Below are experts of layer 7 (counted from 0) of a mixture-of-experts language model. Rows are named router (the router's row for the expert), gate (a neuron's input weights, with its number), up (a neuron's input weights, with its number), down (a neuron's output weights, with its number) and show model dimensions 0-159. Each number is 50 + 15 x the weight over its row's rms, rounded and kept within 0 to 99.
After each expert's rows: a language model's description of what the expert responds to; "mostly gets" lists some tokens that are sent to it at least half of the time. This comes from a sample of Wikipedia text that the model never trained on.

# expert 7
router:59 63 25 68 59 26 57 21 47 42 51 49 48 52 57 66 25 55 50 39 36 49 39 59 28 65 41 58 43 62 37 84 49 53 23 67 07 58 80 57 51 44 34 40 57 32 64 34 59 29 33 50 61 47 51 47 54 47 54 74 48 52 36 88 39 55 44 38 34 61 47 43 61 19 39 55 58 18 38 81 35 56 64 37 78 46 49 56 53 33 67 55 52 52 34 70 65 47 62 30 57 38 52 28 54 49 37 58 53 51 53 14 67 20 60 27 50 66 54 43 45 49 37 24 42 47 57 44 53 60 43 84 32 71 55 30 46 30 40 60 44 47 65 45 57 53 89 30 73 51 44 34 60 47 36 44 30 25 47 32
gate0:71 49 40 48 41 32 61 55 54 21 55 30 67 53 51 37 44 43 57 68 73 43 39 62 64 19 35 47 43 70 34 23 81 53 47 44 48 63 43 29 57 29 55 51 32 29 50 59 30 57 19 47 65 54 51 70 26 75 48 35 65 32 31 21 49 48 58 59 38 63 53 30 65 42 56 54 66 46 43 38 22 50 51 32 41 45 39 27 43 75 44 79 69 67 52 53 75 64 48 65 57 45 59 67 36 46 46 49 70 36 55 29 27 50 45 60 42 59 52 47 47 63 26 68 20 57 68 27 32 32 53 43 52 42 43 33 33 81 49 45 42 41 53 72 35 53 86 65 38 68 57 35 70 43 77 35 43 61 58 12
up0:49 46 65 47 59 43 55 56 73 50 80 46 48 34 66 60 49 43 53 55 50 43 46 57 68 53 69 47 49 50 41 50 37 48 77 51 30 67 52 62 57 20 63 48 35 44 55 70 66 70 66 57 40 35 87 75 74 76 52 47 41 37 39 48 44 29 52 55 62 38 81 36 45 57 64 71 19 49 56 51 69 39 47 61 62 47 64 73 35 28 50 75 47 58 45 41 56 54 23 50 66 54 58 41 49 46 38 68 45 52 79 51 58 64 57 74 31 44 80 58 60 26 60 44 77 73 73 31 63 50 73 40 68 35 42 49 41 53 57 55 75 38 56 65 41 72 28 68 46 40 30 28 87 19 31 70 36 62 38 81
down0:71 36 64 38 56 64 42 47 43 41 44 47 33 53 40 61 45 48 80 49 67 62 72 54 39 56 51 34 33 42 54 33 70 45 24 66 28 77 38 77 53 57 61 58 50 15 54 78 45 65 17 26 67 38 72 46 51 67 40 63 46 70 55 37 52 63 24 46 82 19 63 53 33 61 64 34 69 43 34 54 45 42 36 51 60 68 25 56 55 51 53 57 88 52 73 50 73 57 19 45 83 41 44 61 67 13 21 53 60 44 46 18 43 47 36 50 50 43 55 48 50 59 48 72 39 42 74 51 33 66 57 44 47 21 72 22 25 46 48 62 47 68 47 73 58 58 52 46 61 38 40 58 60 53 46 49 49 59 54 55
It responds to: Prefixes and taxonomy labels
mostly gets: " inter", " re", " sp", " ex", " sub", " res"

# expert 27
router:84 71 13 51 42 39 55 32 42 52 45 57 17 55 58 68 43 32 43 47 60 47 23 66 53 58 29 43 65 61 13 76 45 38 24 55 33 74 44 44 45 35 63 45 61 61 60 43 76 29 43 57 50 48 51 42 56 71 46 67 53 56 46 57 26 32 64 28 32 73 52 38 42 34 43 58 57 46 20 48 30 59 74 79 37 50 53 41 85 39 99 35 45 54 11 69 30 52 79 37 46 42 73 42 55 56 50 43 62 79 55 60 50 64 50 54 47 68 38 58 55 51 37 47 55 41 67 45 59 53 48 40 45 59 70 56 73 28 46 40 66 44 74 57 36 57 62 44 52 31 53 61 67 54 33 50 36 31 41 50
gate0:82 28 35 66 52 45 49 43 74 44 48 39 59 60 36 66 44 49 42 44 41 53 48 70 62 44 22 75 54 28 35 55 57 54 74 37 45 47 26 50 64 73 47 39 62 34 49 33 46 85 34 64 38 55 67 22 55 52 50 33 81 68 39 60 39 55 49 19 13 67 54 10 53 51 44 45 38 55 57 59 58 44 37 67 23 60 38 49 44 57 52 47 63 60 34 64 37 63 57 76 47 29 56 66 73 62 67 63 66 39 53 50 65 46 52 72 45 44 56 35 39 49 76 42 71 41 42 45 17 67 41 43 59 51 58 76 52 12 70 48 36 63 53 52 59 48 42 51 38 42 55 68 49 17 64 67 60 63 23 17
up0:46 23 50 31 42 74 60 61 57 53 44 20 64 64 57 58 65 58 24 59 47 30 29 36 61 45 60 60 54 51 50 65 45 29 49 41 61 64 41 58 39 64 50 42 30 25 24 72 41 53 38 71 79 35 74 32 69 41 22 30 55 55 39 47 52 44 56 33 52 53 58 72 62 60 71 78 44 33 70 54 51 67 62 52 34 70 62 82 40 46 31 30 44 35 33 69 52 59 30 50 47 83 57 30 44 56 66 64 51 68 36 46 44 57 44 34 78 22 41 38 53 56 38 50 28 59 62 40 61 28 26 26 34 71 67 43 73 57 64 60 51 70 57 47 38 65 39 41 59 87 22 57 48 44 44 54 45 70 31 28
down0:27 54 43 29 36 59 63 46 46 33 44 59 58 44 42 61 68 69 29 42 24 03 63 53 61 43 63 72 78 61 23 44 45 55 35 46 46 18 56 43 42 49 53 56 59 55 63 56 48 32 58 42 31 79 05 26 71 48 36 40 40 50 61 20 46 49 57 40 30 65 58 31 41 46 32 49 58 52 62 71 56 38 60 49 55 51 35 42 44 68 52 58 49 41 46 40 52 44 65 17 67 49 53 08 74 44 61 50 40 67 59 42 65 56 64 41 19 67 41 33 56 48 29 65 50 41 64 55 45 82 34 36 59 60 46 53 44 61 39 65 82 21 37 51 34 62 41 69 37 45 46 69 41 63 58 78 28 36 67 48
It responds to: Place name beginnings
mostly gets: " Mar", " Gu", " Mal", " Mor", " San", " Ros"

# expert 18
router:57 53 45 42 30 44 47 30 53 14 50 50 54 75 67 62 33 42 37 43 36 65 41 39 44 78 32 32 57 49 38 60 35 51 25 18 54 64 36 60 46 45 16 45 55 60 55 50 45 21 55 47 77 39 54 35 68 73 28 69 64 63 30 62 50 67 44 10 26 51 51 41 58 25 40 55 65 48 40 65 39 67 54 23 56 40 68 21 63 28 51 51 68 55 52 78 44 53 80 32 44 65 63 36 57 35 43 54 53 55 41 51 52 73 66 48 41 75 42 86 54 43 47 47 54 52 41 43 40 47 43 56 36 73 65 32 70 62 45 51 61 35 79 60 57 67 93 29 67 56 40 53 57 70 44 58 44 36 74 41
gate0:41 47 68 11 33 63 58 44 37 39 47 67 51 40 37 58 61 75 65 31 53 67 41 52 50 39 46 34 76 49 66 14 74 47 37 53 68 62 50 57 33 39 58 52 33 53 59 39 55 51 28 58 61 77 70 52 66 67 46 57 85 75 70 42 60 57 26 10 64 68 63 63 68 28 21 50 47 53 72 28 75 73 41 60 82 32 64 55 54 57 64 68 64 48 57 73 46 43 56 49 66 32 48 20 45 40 34 45 22 52 73 40 48 51 67 64 78 62 44 76 56 45 45 38 55 60 49 47 30 47 43 74 66 58 51 33 64 46 51 61 41 36 49 50 41 41 55 58 33 60 77 29 50 32 60 41 29 45 47 37
up0:46 44 49 65 40 55 52 45 62 52 60 37 52 53 59 41 40 41 13 15 36 24 54 32 64 65 48 61 37 42 53 57 67 16 74 46 43 61 35 46 48 34 61 40 23 88 56 44 81 18 50 48 52 78 50 33 60 00 56 43 49 51 57 44 59 53 62 72 69 39 70 65 34 36 66 51 65 56 32 52 27 66 38 48 81 62 58 50 30 54 32 12 60 55 70 52 62 26 65 48 36 47 46 41 54 65 39 23 49 41 48 45 49 80 67 31 50 27 42 20 73 40 71 33 65 45 41 62 30 47 45 51 55 55 21 50 53 63 47 30 37 67 46 72 53 38 36 57 46 38 58 60 45 40 46 46 57 57 51 50
down0:54 59 51 25 59 43 62 69 79 59 31 41 45 38 68 37 27 56 62 52 42 34 62 41 74 67 39 60 46 52 54 74 53 50 38 20 45 58 08 30 51 35 42 55 45 58 64 80 63 56 46 45 53 52 63 40 71 32 58 52 63 38 60 38 73 13 56 62 48 53 61 45 48 73 55 79 62 54 62 29 62 36 72 53 54 30 19 47 50 61 30 32 60 49 61 51 74 65 29 86 36 54 49 31 35 55 19 28 46 70 45 78 67 55 49 47 66 61 59 37 62 58 70 16 44 57 23 52 59 59 54 20 53 48 34 46 47 69 49 23 39 63 50 32 52 58 35 56 63 38 52 63 65 22 25 48 65 47 49 56
It responds to: Word stems before suffixes
mostly gets: " un", " research", " dis", " contract", " access", " rest"

# expert 12
router:74 70 20 56 40 40 51 24 77 29 51 74 43 84 41 68 39 54 48 46 38 68 45 72 49 47 52 47 46 56 60 50 43 49 27 28 49 57 37 33 34 44 60 46 41 56 88 46 64 47 46 68 59 32 51 17 34 52 53 50 54 70 27 60 53 51 52 35 52 52 36 56 74 32 63 44 52 31 32 86 42 45 45 48 67 38 33 25 41 51 53 39 66 62 30 63 71 78 58 42 58 47 57 13 67 22 81 29 56 33 39 51 51 67 48 60 64 58 40 61 53 44 60 25 56 70 65 19 34 74 57 42 64 68 45 33 58 49 55 73 49 72 54 48 52 88 48 58 65 57 43 72 46 55 60 21 45 47 56 48
gate0:46 66 31 57 51 63 44 51 57 72 19 56 49 39 66 27 37 55 50 46 33 69 41 45 31 44 40 42 53 33 33 50 40 62 41 76 26 83 62 87 32 65 33 73 59 39 46 40 47 63 34 51 39 34 67 20 49 65 63 61 40 62 54 45 58 15 76 30 74 38 60 49 51 21 36 59 57 49 63 88 56 27 49 51 70 46 46 30 52 46 22 55 44 46 24 36 68 49 77 32 57 67 53 29 37 76 44 61 47 27 54 42 19 38 52 31 40 37 50 49 52 35 58 52 42 62 46 45 54 22 42 62 76 67 58 42 63 65 53 46 63 67 50 61 63 58 68 54 25 52 43 51 45 73 74 29 25 35 53 50
up0:46 72 55 56 40 50 51 42 73 46 55 28 61 66 71 19 62 39 47 46 61 45 63 43 64 46 36 57 61 73 57 59 44 40 60 73 36 63 52 49 54 58 35 48 32 57 44 54 33 56 53 53 51 67 70 48 34 55 69 51 43 46 32 42 37 40 69 52 27 47 66 33 43 51 42 53 71 62 70 80 42 70 72 44 70 56 61 17 52 35 06 56 78 59 70 44 35 44 84 49 44 54 53 26 61 57 57 24 50 26 52 27 53 63 35 45 33 47 54 46 26 59 20 52 53 85 84 56 50 28 48 33 27 65 78 45 50 78 52 52 59 61 64 49 32 48 81 40 44 09 52 60 49 57 54 45 30 41 67 30
down0:13 30 69 51 61 69 56 50 50 30 42 66 32 54 63 47 63 52 57 46 42 36 61 43 41 43 56 42 34 52 52 64 63 40 55 19 50 54 35 28 24 48 36 68 54 48 06 61 51 68 50 62 51 68 48 39 69 49 19 62 50 42 59 61 22 56 55 58 37 48 50 51 60 30 70 42 49 36 63 29 17 71 46 37 41 27 53 66 47 41 38 36 33 60 41 45 51 33 30 45 44 40 28 64 46 51 55 19 41 33 44 40 52 44 48 00 27 48 72 70 49 62 24 73 70 13 75 44 47 34 34 41 43 52 65 74 47 45 54 54 33 59 42 43 65 72 63 56 51 50 62 49 26 23 54 64 71 40 52 78
It responds to: Mid-word inner pieces
mostly gets: "p", "oph", "form", "agon", "m", "tt"

# expert 30
router:54 53 19 39 49 44 46 41 39 50 67 47 12 62 88 40 43 52 40 25 54 44 52 68 29 65 42 38 49 75 15 46 48 42 24 71 34 64 40 48 34 22 36 47 78 63 51 51 67 28 53 55 65 35 47 48 48 63 52 76 61 36 46 61 24 33 58 34 29 87 51 26 53 57 10 59 62 45 30 45 20 49 76 75 33 64 56 46 71 58 75 33 66 41 51 60 50 60 54 44 70 23 65 41 61 47 47 35 58 73 52 36 52 50 70 63 35 86 87 69 60 59 35 40 37 48 57 61 49 52 50 42 44 66 59 44 56 42 46 62 36 56 57 71 58 50 51 59 45 38 37 55 52 50 30 55 32 42 49 35
gate1:57 52 45 76 41 43 31 48 47 60 68 55 41 73 55 38 80 52 40 32 61 48 54 70 66 37 49 27 31 69 35 35 61 60 47 47 52 52 57 32 49 50 31 55 34 49 34 58 36 41 52 49 66 56 71 48 48 83 28 69 33 43 49 99 43 36 49 53 51 43 72 69 43 24 39 86 79 40 48 51 66 37 38 31 18 46 79 65 48 64 73 41 49 55 71 22 75 75 51 52 35 63 46 60 44 19 68 76 78 57 32 50 38 73 58 48 40 59 51 47 65 46 50 67 46 55 33 54 36 46 58 34 20 62 36 66 48 33 55 76 62 44 55 53 58 78 51 52 24 30 52 72 37 50 43 50 48 31 51 44
up1:52 45 40 34 72 31 66 60 39 34 45 61 63 67 43 79 75 25 60 27 81 20 27 62 57 58 38 51 60 87 58 50 32 62 55 48 61 53 46 34 23 34 25 43 47 62 60 64 56 56 52 55 52 36 55 52 60 49 72 43 67 70 70 55 49 65 61 73 81 50 58 36 39 73 41 34 47 43 47 43 32 51 29 42 54 59 57 52 47 52 60 55 64 45 32 51 67 52 51 51 72 36 43 37 58 50 39 80 47 30 34 54 50 61 63 55 75 45 37 36 66 63 12 56 38 61 73 50 72 46 62 03 69 59 47 55 23 73 47 64 66 68 37 50 31 35 40 57 69 49 53 44 24 35 74 38 42 69 29 38
down1:35 38 66 43 36 38 83 40 25 42 64 25 39 32 36 63 34 47 63 63 57 50 78 13 31 66 19 38 61 49 86 55 16 36 26 53 54 53 68 27 58 30 48 49 38 38 41 59 62 47 47 21 66 55 56 54 33 57 51 35 54 45 64 17 44 75 50 38 25 48 30 56 58 42 46 35 67 38 54 41 36 62 43 35 77 59 27 63 56 56 38 46 37 37 34 74 30 60 56 48 78 51 73 62 45 51 46 55 51 42 65 41 29 62 43 42 54 45 50 58 46 58 25 75 57 55 41 57 52 61 52 45 76 50 78 37 43 41 42 77 48 78 46 17 68 60 39 54 51 78 55 64 76 61 48 50 56 61 34 38
It responds to: Personal names
mostly gets: " John", " David", " William", " James", " Robert", " Mark"

# expert 17
router:57 52 50 60 45 48 56 27 45 41 55 52 43 74 51 56 66 39 46 46 59 41 43 51 47 57 30 38 62 55 57 61 75 55 29 53 41 55 50 28 46 42 40 35 74 85 71 45 62 55 40 90 45 35 61 27 53 43 59 45 62 65 37 35 40 42 63 32 48 23 28 40 63 42 43 52 61 48 34 67 32 51 64 47 53 44 53 47 65 65 42 30 72 57 25 39 72 71 58 43 42 32 64 03 85 13 73 38 68 41 50 34 54 51 34 63 37 45 42 60 21 44 46 67 44 59 58 43 66 73 56 46 48 70 46 78 85 49 57 79 33 51 63 46 50 71 84 76 46 50 33 83 67 60 45 57 59 49 44 34
gate0:60 54 37 27 27 56 66 66 44 44 58 55 63 58 68 86 48 53 39 60 35 58 33 69 67 50 42 49 64 37 75 36 52 62 43 59 39 65 45 66 61 36 64 60 56 29 49 42 47 50 56 81 47 41 42 46 23 67 52 47 49 73 11 81 61 45 51 54 53 30 55 35 55 41 52 59 39 75 70 39 64 57 37 50 51 44 35 50 44 49 63 76 80 49 23 25 45 84 61 41 31 26 61 30 67 46 74 45 13 54 43 72 63 33 48 31 48 44 38 46 57 31 38 36 49 59 48 61 31 40 49 37 27 35 85 32 50 38 79 37 61 56 42 30 54 33 58 78 48 68 22 47 53 52 75 62 28 59 57 48
up0:49 14 46 29 69 50 48 69 57 42 70 36 85 61 20 46 54 35 37 52 61 58 49 49 49 74 56 16 31 74 52 32 64 46 54 59 52 76 58 61 66 56 33 46 37 63 81 78 66 54 44 52 67 51 35 50 56 65 25 20 64 48 71 45 45 39 54 50 61 48 67 40 08 30 41 64 47 31 57 47 46 48 67 51 27 46 54 49 15 26 57 58 23 46 74 61 40 67 76 67 47 55 44 39 34 57 39 47 25 62 50 37 45 54 38 48 47 58 54 54 30 47 50 63 48 41 33 48 48 68 34 34 43 43 63 57 64 61 33 68 18 58 31 58 37 66 47 56 53 69 29 68 23 61 77 35 53 75 61 39
down0:47 72 64 40 36 54 42 58 49 77 37 43 19 70 51 27 24 54 59 33 41 74 42 66 45 36 27 42 45 27 55 58 47 79 52 42 68 28 45 45 41 55 51 52 51 54 58 42 36 58 53 44 55 81 37 71 35 55 48 71 46 50 76 47 58 33 56 33 51 41 49 68 50 34 37 82 54 58 14 49 26 49 54 35 48 66 45 37 27 38 36 46 35 35 40 60 21 32 50 68 71 41 21 54 67 71 64 33 73 70 51 14 46 50 76 62 23 54 32 66 70 57 54 17 30 64 62 34 52 51 30 60 39 25 71 58 56 55 61 56 35 67 70 59 53 51 53 23 55 53 36 39 75 43 53 39 53 67 51 34
It responds to: Consonant pieces in foreign names
mostly gets: "gh", "sk", "sh", "j", "k", "z"

# expert 8
router:31 26 37 61 39 56 61 48 60 65 70 43 35 45 68 32 48 53 35 36 59 60 45 65 35 63 11 39 40 72 39 63 62 41 51 65 44 47 43 48 41 52 36 44 92 72 54 24 65 32 31 80 49 27 58 24 36 36 69 61 75 42 39 65 30 35 67 46 66 66 21 25 42 58 39 18 56 38 31 44 25 69 65 44 44 62 55 31 44 37 67 29 47 62 28 49 40 76 49 58 55 34 62 20 51 32 57 27 80 64 54 43 55 56 55 52 42 60 71 77 59 64 42 50 54 60 48 40 50 73 34 48 52 69 52 54 64 34 48 67 27 87 46 61 58 75 47 71 49 60 38 57 59 45 45 59 48 56 65 41
gate0:40 49 64 66 49 55 39 18 48 78 57 49 27 64 62 15 49 38 25 53 46 45 54 52 48 59 58 54 64 65 39 68 26 48 33 29 42 50 10 42 64 54 53 63 55 64 49 63 69 47 48 31 38 43 36 38 62 42 78 35 66 45 68 69 32 57 48 08 35 78 48 74 66 61 64 60 54 37 54 49 68 71 68 31 49 50 47 38 65 48 61 49 40 57 26 50 44 47 80 55 47 38 58 68 58 54 43 78 62 34 40 61 73 46 47 77 50 39 48 48 40 63 42 73 21 56 18 59 64 24 67 61 46 58 32 61 43 61 57 22 59 48 49 26 68 74 37 37 42 62 72 51 51 59 54 91 57 51 35 39
up0:29 29 28 62 53 36 52 48 37 19 39 62 53 14 44 34 49 72 48 47 36 70 67 68 65 66 58 64 42 74 63 63 40 52 28 41 71 44 44 37 37 50 27 65 43 48 44 22 39 48 51 40 55 27 57 38 41 68 42 45 39 46 38 46 84 40 48 42 39 46 41 38 36 32 24 51 43 17 57 44 78 36 41 21 39 36 71 42 62 46 54 70 40 40 27 40 58 70 48 49 56 46 82 72 23 32 30 28 61 63 42 45 45 59 70 17 60 38 48 43 44 55 46 39 37 54 38 17 36 35 64 37 41 66 59 40 74 26 35 32 56 49 23 35 56 52 62 77 60 61 31 49 46 61 54 61 57 76 37 67
down0:39 29 35 44 55 44 47 45 41 58 55 72 57 46 33 43 33 56 45 34 42 59 66 66 52 58 44 62 45 52 59 52 48 57 31 40 72 91 42 32 47 76 25 59 60 49 46 62 27 56 58 31 77 16 50 33 60 61 43 44 22 50 57 54 65 26 41 54 22 57 20 61 50 30 40 53 32 38 37 57 64 18 50 36 39 59 66 57 71 43 73 47 50 46 06 32 51 69 35 41 35 59 68 44 42 50 13 51 50 30 63 45 56 42 49 46 52 45 70 65 29 45 32 29 77 53 39 28 44 22 53 49 74 85 42 48 44 26 43 30 46 57 39 44 49 63 39 67 55 75 44 54 36 51 54 49 82 54 56 82
It responds to: Name-ending vowel pieces
mostly gets: "ana", "ara", "ata", "ola", "ki", "ma"

# expert 23
router:43 67 42 40 30 30 52 30 63 26 58 55 27 42 55 50 50 56 24 62 54 53 42 69 42 58 61 16 56 41 37 57 46 40 37 39 56 65 57 51 38 43 34 13 49 79 40 73 68 30 48 49 70 52 50 40 54 78 50 68 89 58 49 65 19 46 56 39 61 61 44 45 46 56 54 61 51 34 20 69 52 42 54 26 61 35 44 44 59 20 68 39 56 51 18 62 48 58 79 61 92 70 69 29 46 46 42 68 54 42 23 55 31 80 71 28 47 55 42 41 44 61 52 45 54 52 71 39 32 35 53 46 55 82 56 42 72 27 23 34 44 64 59 62 57 60 55 29 57 68 44 58 34 49 57 57 49 25 60 51
gate0:41 52 55 30 34 49 72 48 84 59 66 73 35 57 42 57 64 37 27 58 29 21 61 72 67 57 68 35 62 59 36 29 53 38 18 57 49 36 43 37 34 51 73 64 62 36 38 72 40 38 33 48 33 70 52 30 73 38 57 30 39 45 50 65 49 77 56 73 60 35 60 52 46 27 60 35 57 35 36 70 34 38 71 60 37 34 50 28 70 59 58 27 61 64 42 66 47 27 32 66 45 46 71 78 66 37 59 60 74 33 40 15 39 68 60 56 56 32 60 40 50 43 18 21 46 47 41 57 65 53 59 71 38 54 52 35 78 43 44 43 34 49 68 58 66 59 30 36 44 49 20 63 38 45 43 42 47 29 36 60
up0:83 45 42 60 41 65 46 41 76 51 46 72 55 47 29 40 38 49 52 52 54 62 69 14 44 37 67 59 52 36 73 71 42 20 66 61 56 47 25 42 22 35 33 27 70 71 44 53 51 40 51 41 74 48 48 40 58 58 72 68 71 59 82 30 59 76 37 57 38 33 29 49 54 58 39 63 74 43 38 39 43 59 21 53 68 33 19 69 59 27 45 58 61 59 42 57 46 47 48 33 81 40 56 60 71 38 37 58 75 30 62 57 67 44 56 52 54 42 45 60 69 52 50 68 76 60 64 66 18 59 33 35 52 47 51 50 68 64 68 47 53 46 34 37 56 57 74 56 73 45 41 49 33 18 59 65 44 44 40 17
down0:27 44 60 71 39 13 52 65 51 28 35 39 53 48 43 26 59 53 38 35 39 40 42 74 42 43 43 60 28 33 40 53 43 53 50 41 76 23 53 59 53 31 13 54 65 75 79 42 35 54 26 78 45 35 49 58 40 52 38 79 37 30 61 58 34 50 57 53 46 60 67 37 50 27 51 59 50 73 34 73 33 69 20 36 52 72 49 59 59 73 33 47 42 43 49 57 51 35 50 70 49 75 43 43 28 52 59 71 51 51 63 60 74 49 43 38 48 32 51 69 53 47 40 31 60 60 61 57 40 45 50 26 37 39 14 27 64 42 48 39 51 46 30 40 31 79 74 29 72 66 44 36 62 54 62 55 72 32 82 57
It responds to: Inner word pieces
mostly gets: " car", " bar", " tra", " pass", " mar", " en"

# expert 13
router:52 31 47 53 35 30 53 47 50 62 34 76 52 58 61 63 59 51 56 24 45 46 25 68 36 69 37 42 68 60 43 57 26 47 50 48 38 80 64 44 46 44 45 32 70 48 67 38 48 51 53 81 86 27 42 33 72 52 58 74 65 70 67 51 50 13 60 34 40 63 29 50 34 25 31 56 51 59 13 44 48 53 69 53 57 74 54 56 62 48 64 12 76 58 47 57 35 71 59 43 34 57 51 21 48 32 76 41 52 42 24 49 63 57 61 41 26 52 75 87 33 26 71 56 52 52 56 39 46 58 44 39 46 60 34 62 56 51 55 53 40 60 54 65 50 69 42 40 75 68 59 53 51 52 41 62 22 42 70 24
gate0:50 71 58 68 58 61 31 45 43 60 28 50 61 46 53 49 46 54 42 44 52 59 46 43 37 61 52 38 22 32 65 09 39 55 32 35 29 41 74 46 32 79 58 29 44 11 55 51 41 58 22 28 61 33 40 36 42 61 53 53 58 62 56 66 50 36 63 58 44 50 22 50 85 44 36 46 49 48 80 48 40 43 45 41 51 53 18 56 70 65 56 59 82 31 56 57 51 61 55 83 58 53 44 40 39 31 43 42 36 56 25 59 48 70 37 42 61 39 34 68 23 58 45 57 85 48 47 74 56 61 41 79 37 25 57 48 51 37 50 46 38 65 66 89 55 74 64 37 37 59 53 20 59 57 47 88 45 50 49 57
up0:58 48 71 36 54 25 28 51 34 51 22 70 33 53 46 65 60 57 44 52 44 58 32 32 75 37 44 41 46 52 42 46 81 62 74 46 73 64 28 51 41 45 81 61 67 58 80 36 73 70 48 45 46 35 64 41 81 40 57 47 57 59 36 49 55 69 39 68 55 73 50 57 86 27 76 32 63 56 75 40 30 48 51 59 35 50 21 45 88 63 50 58 80 51 52 78 44 47 44 56 76 38 48 77 32 65 36 40 53 41 43 60 41 61 74 48 57 69 38 38 56 43 41 57 46 53 55 51 66 49 64 28 63 47 72 59 33 74 66 59 57 44 44 51 38 53 29 53 73 52 54 49 42 46 50 86 43 49 40 88
down0:60 56 09 37 44 54 72 63 84 52 47 38 64 62 56 52 34 60 51 38 58 57 72 59 49 55 74 56 43 41 75 47 70 79 36 54 43 62 40 76 37 27 47 56 68 63 46 65 14 49 60 34 48 68 34 54 57 64 33 51 65 42 81 44 47 45 42 62 40 26 67 56 42 51 40 30 32 77 27 58 45 69 50 62 67 70 38 45 27 55 41 17 28 68 63 54 34 49 29 52 63 62 45 33 33 53 44 60 74 46 35 18 29 72 75 09 39 50 58 52 63 67 64 51 67 33 54 53 52 58 60 63 67 54 45 40 55 74 49 78 54 58 59 58 42 39 61 49 54 34 58 41 43 46 57 58 53 52 08 41
It responds to: Years and digit pieces
mostly gets: " (18", " 2010", "19", " 2015", "–19", "00"

# expert 4
router:50 58 37 36 22 25 70 27 36 40 53 81 41 64 48 43 41 56 38 34 64 70 48 73 56 63 29 54 80 60 25 83 46 50 46 29 64 44 55 58 68 30 37 37 45 49 50 65 41 57 33 74 46 36 32 49 63 29 43 58 51 24 38 76 50 52 66 51 59 59 26 53 44 27 33 64 68 44 35 52 32 83 52 40 37 51 59 22 48 35 66 35 42 58 26 54 80 72 55 39 53 36 68 49 68 35 70 28 72 48 43 53 65 54 69 33 37 36 59 76 40 30 54 52 41 68 66 25 42 81 45 63 39 61 24 54 63 38 47 55 42 40 55 31 59 35 45 49 72 65 58 43 48 64 40 74 38 30 73 41
gate0:49 63 28 66 37 48 37 23 61 59 29 99 44 64 55 24 45 40 44 64 74 40 53 50 79 44 56 47 41 61 42 46 54 58 41 35 47 62 42 53 34 35 62 46 37 51 62 18 65 67 23 47 27 54 31 55 55 56 58 41 63 42 42 72 27 64 48 61 60 54 25 75 45 39 50 50 80 50 25 42 48 51 50 28 42 44 65 44 64 59 45 37 43 37 42 30 90 65 45 65 40 41 27 38 43 39 43 44 49 12 36 50 26 23 64 43 09 46 32 55 42 33 54 26 33 46 51 55 52 44 61 66 65 39 26 60 53 37 45 32 37 49 37 31 46 70 60 60 29 62 43 52 86 54 51 45 76 34 58 58
up0:39 68 36 44 46 48 42 59 51 65 59 37 33 56 81 58 49 59 61 57 69 37 73 60 59 38 43 24 09 67 15 52 21 59 53 57 39 30 47 70 30 35 65 39 46 53 36 41 36 42 37 46 41 43 40 23 55 44 72 27 44 67 36 59 30 31 83 46 26 64 25 42 10 38 47 53 32 82 42 57 45 66 59 52 65 40 46 66 60 50 38 47 66 32 47 39 69 38 56 24 51 43 51 51 35 33 57 48 36 50 57 40 25 51 37 35 33 47 32 40 51 42 80 50 33 48 63 58 73 65 72 42 47 63 44 58 48 73 52 46 49 59 47 35 93 36 68 46 43 32 74 66 77 43 41 36 64 34 54 53
down0:38 30 40 38 57 10 19 57 06 57 61 49 46 40 53 45 24 52 21 49 35 45 45 75 56 48 23 58 49 35 52 73 50 42 38 53 41 40 52 77 54 51 55 54 35 48 59 38 99 38 51 54 50 22 46 55 08 61 52 28 47 49 32 73 30 49 37 45 33 47 25 42 76 55 59 17 46 37 36 38 39 25 67 46 52 61 59 33 43 39 41 50 59 51 36 61 76 78 64 50 43 36 44 37 55 49 36 19 29 29 45 51 55 50 53 37 34 54 56 60 46 34 56 40 35 58 71 29 71 45 74 53 71 40 50 57 45 63 46 27 65 32 40 68 52 67 55 49 48 51 59 62 63 65 41 39 47 27 40 66
It responds to: Ordinals, quantifiers, modifiers
mostly gets: " first", " one", " two", " most", " second", " some"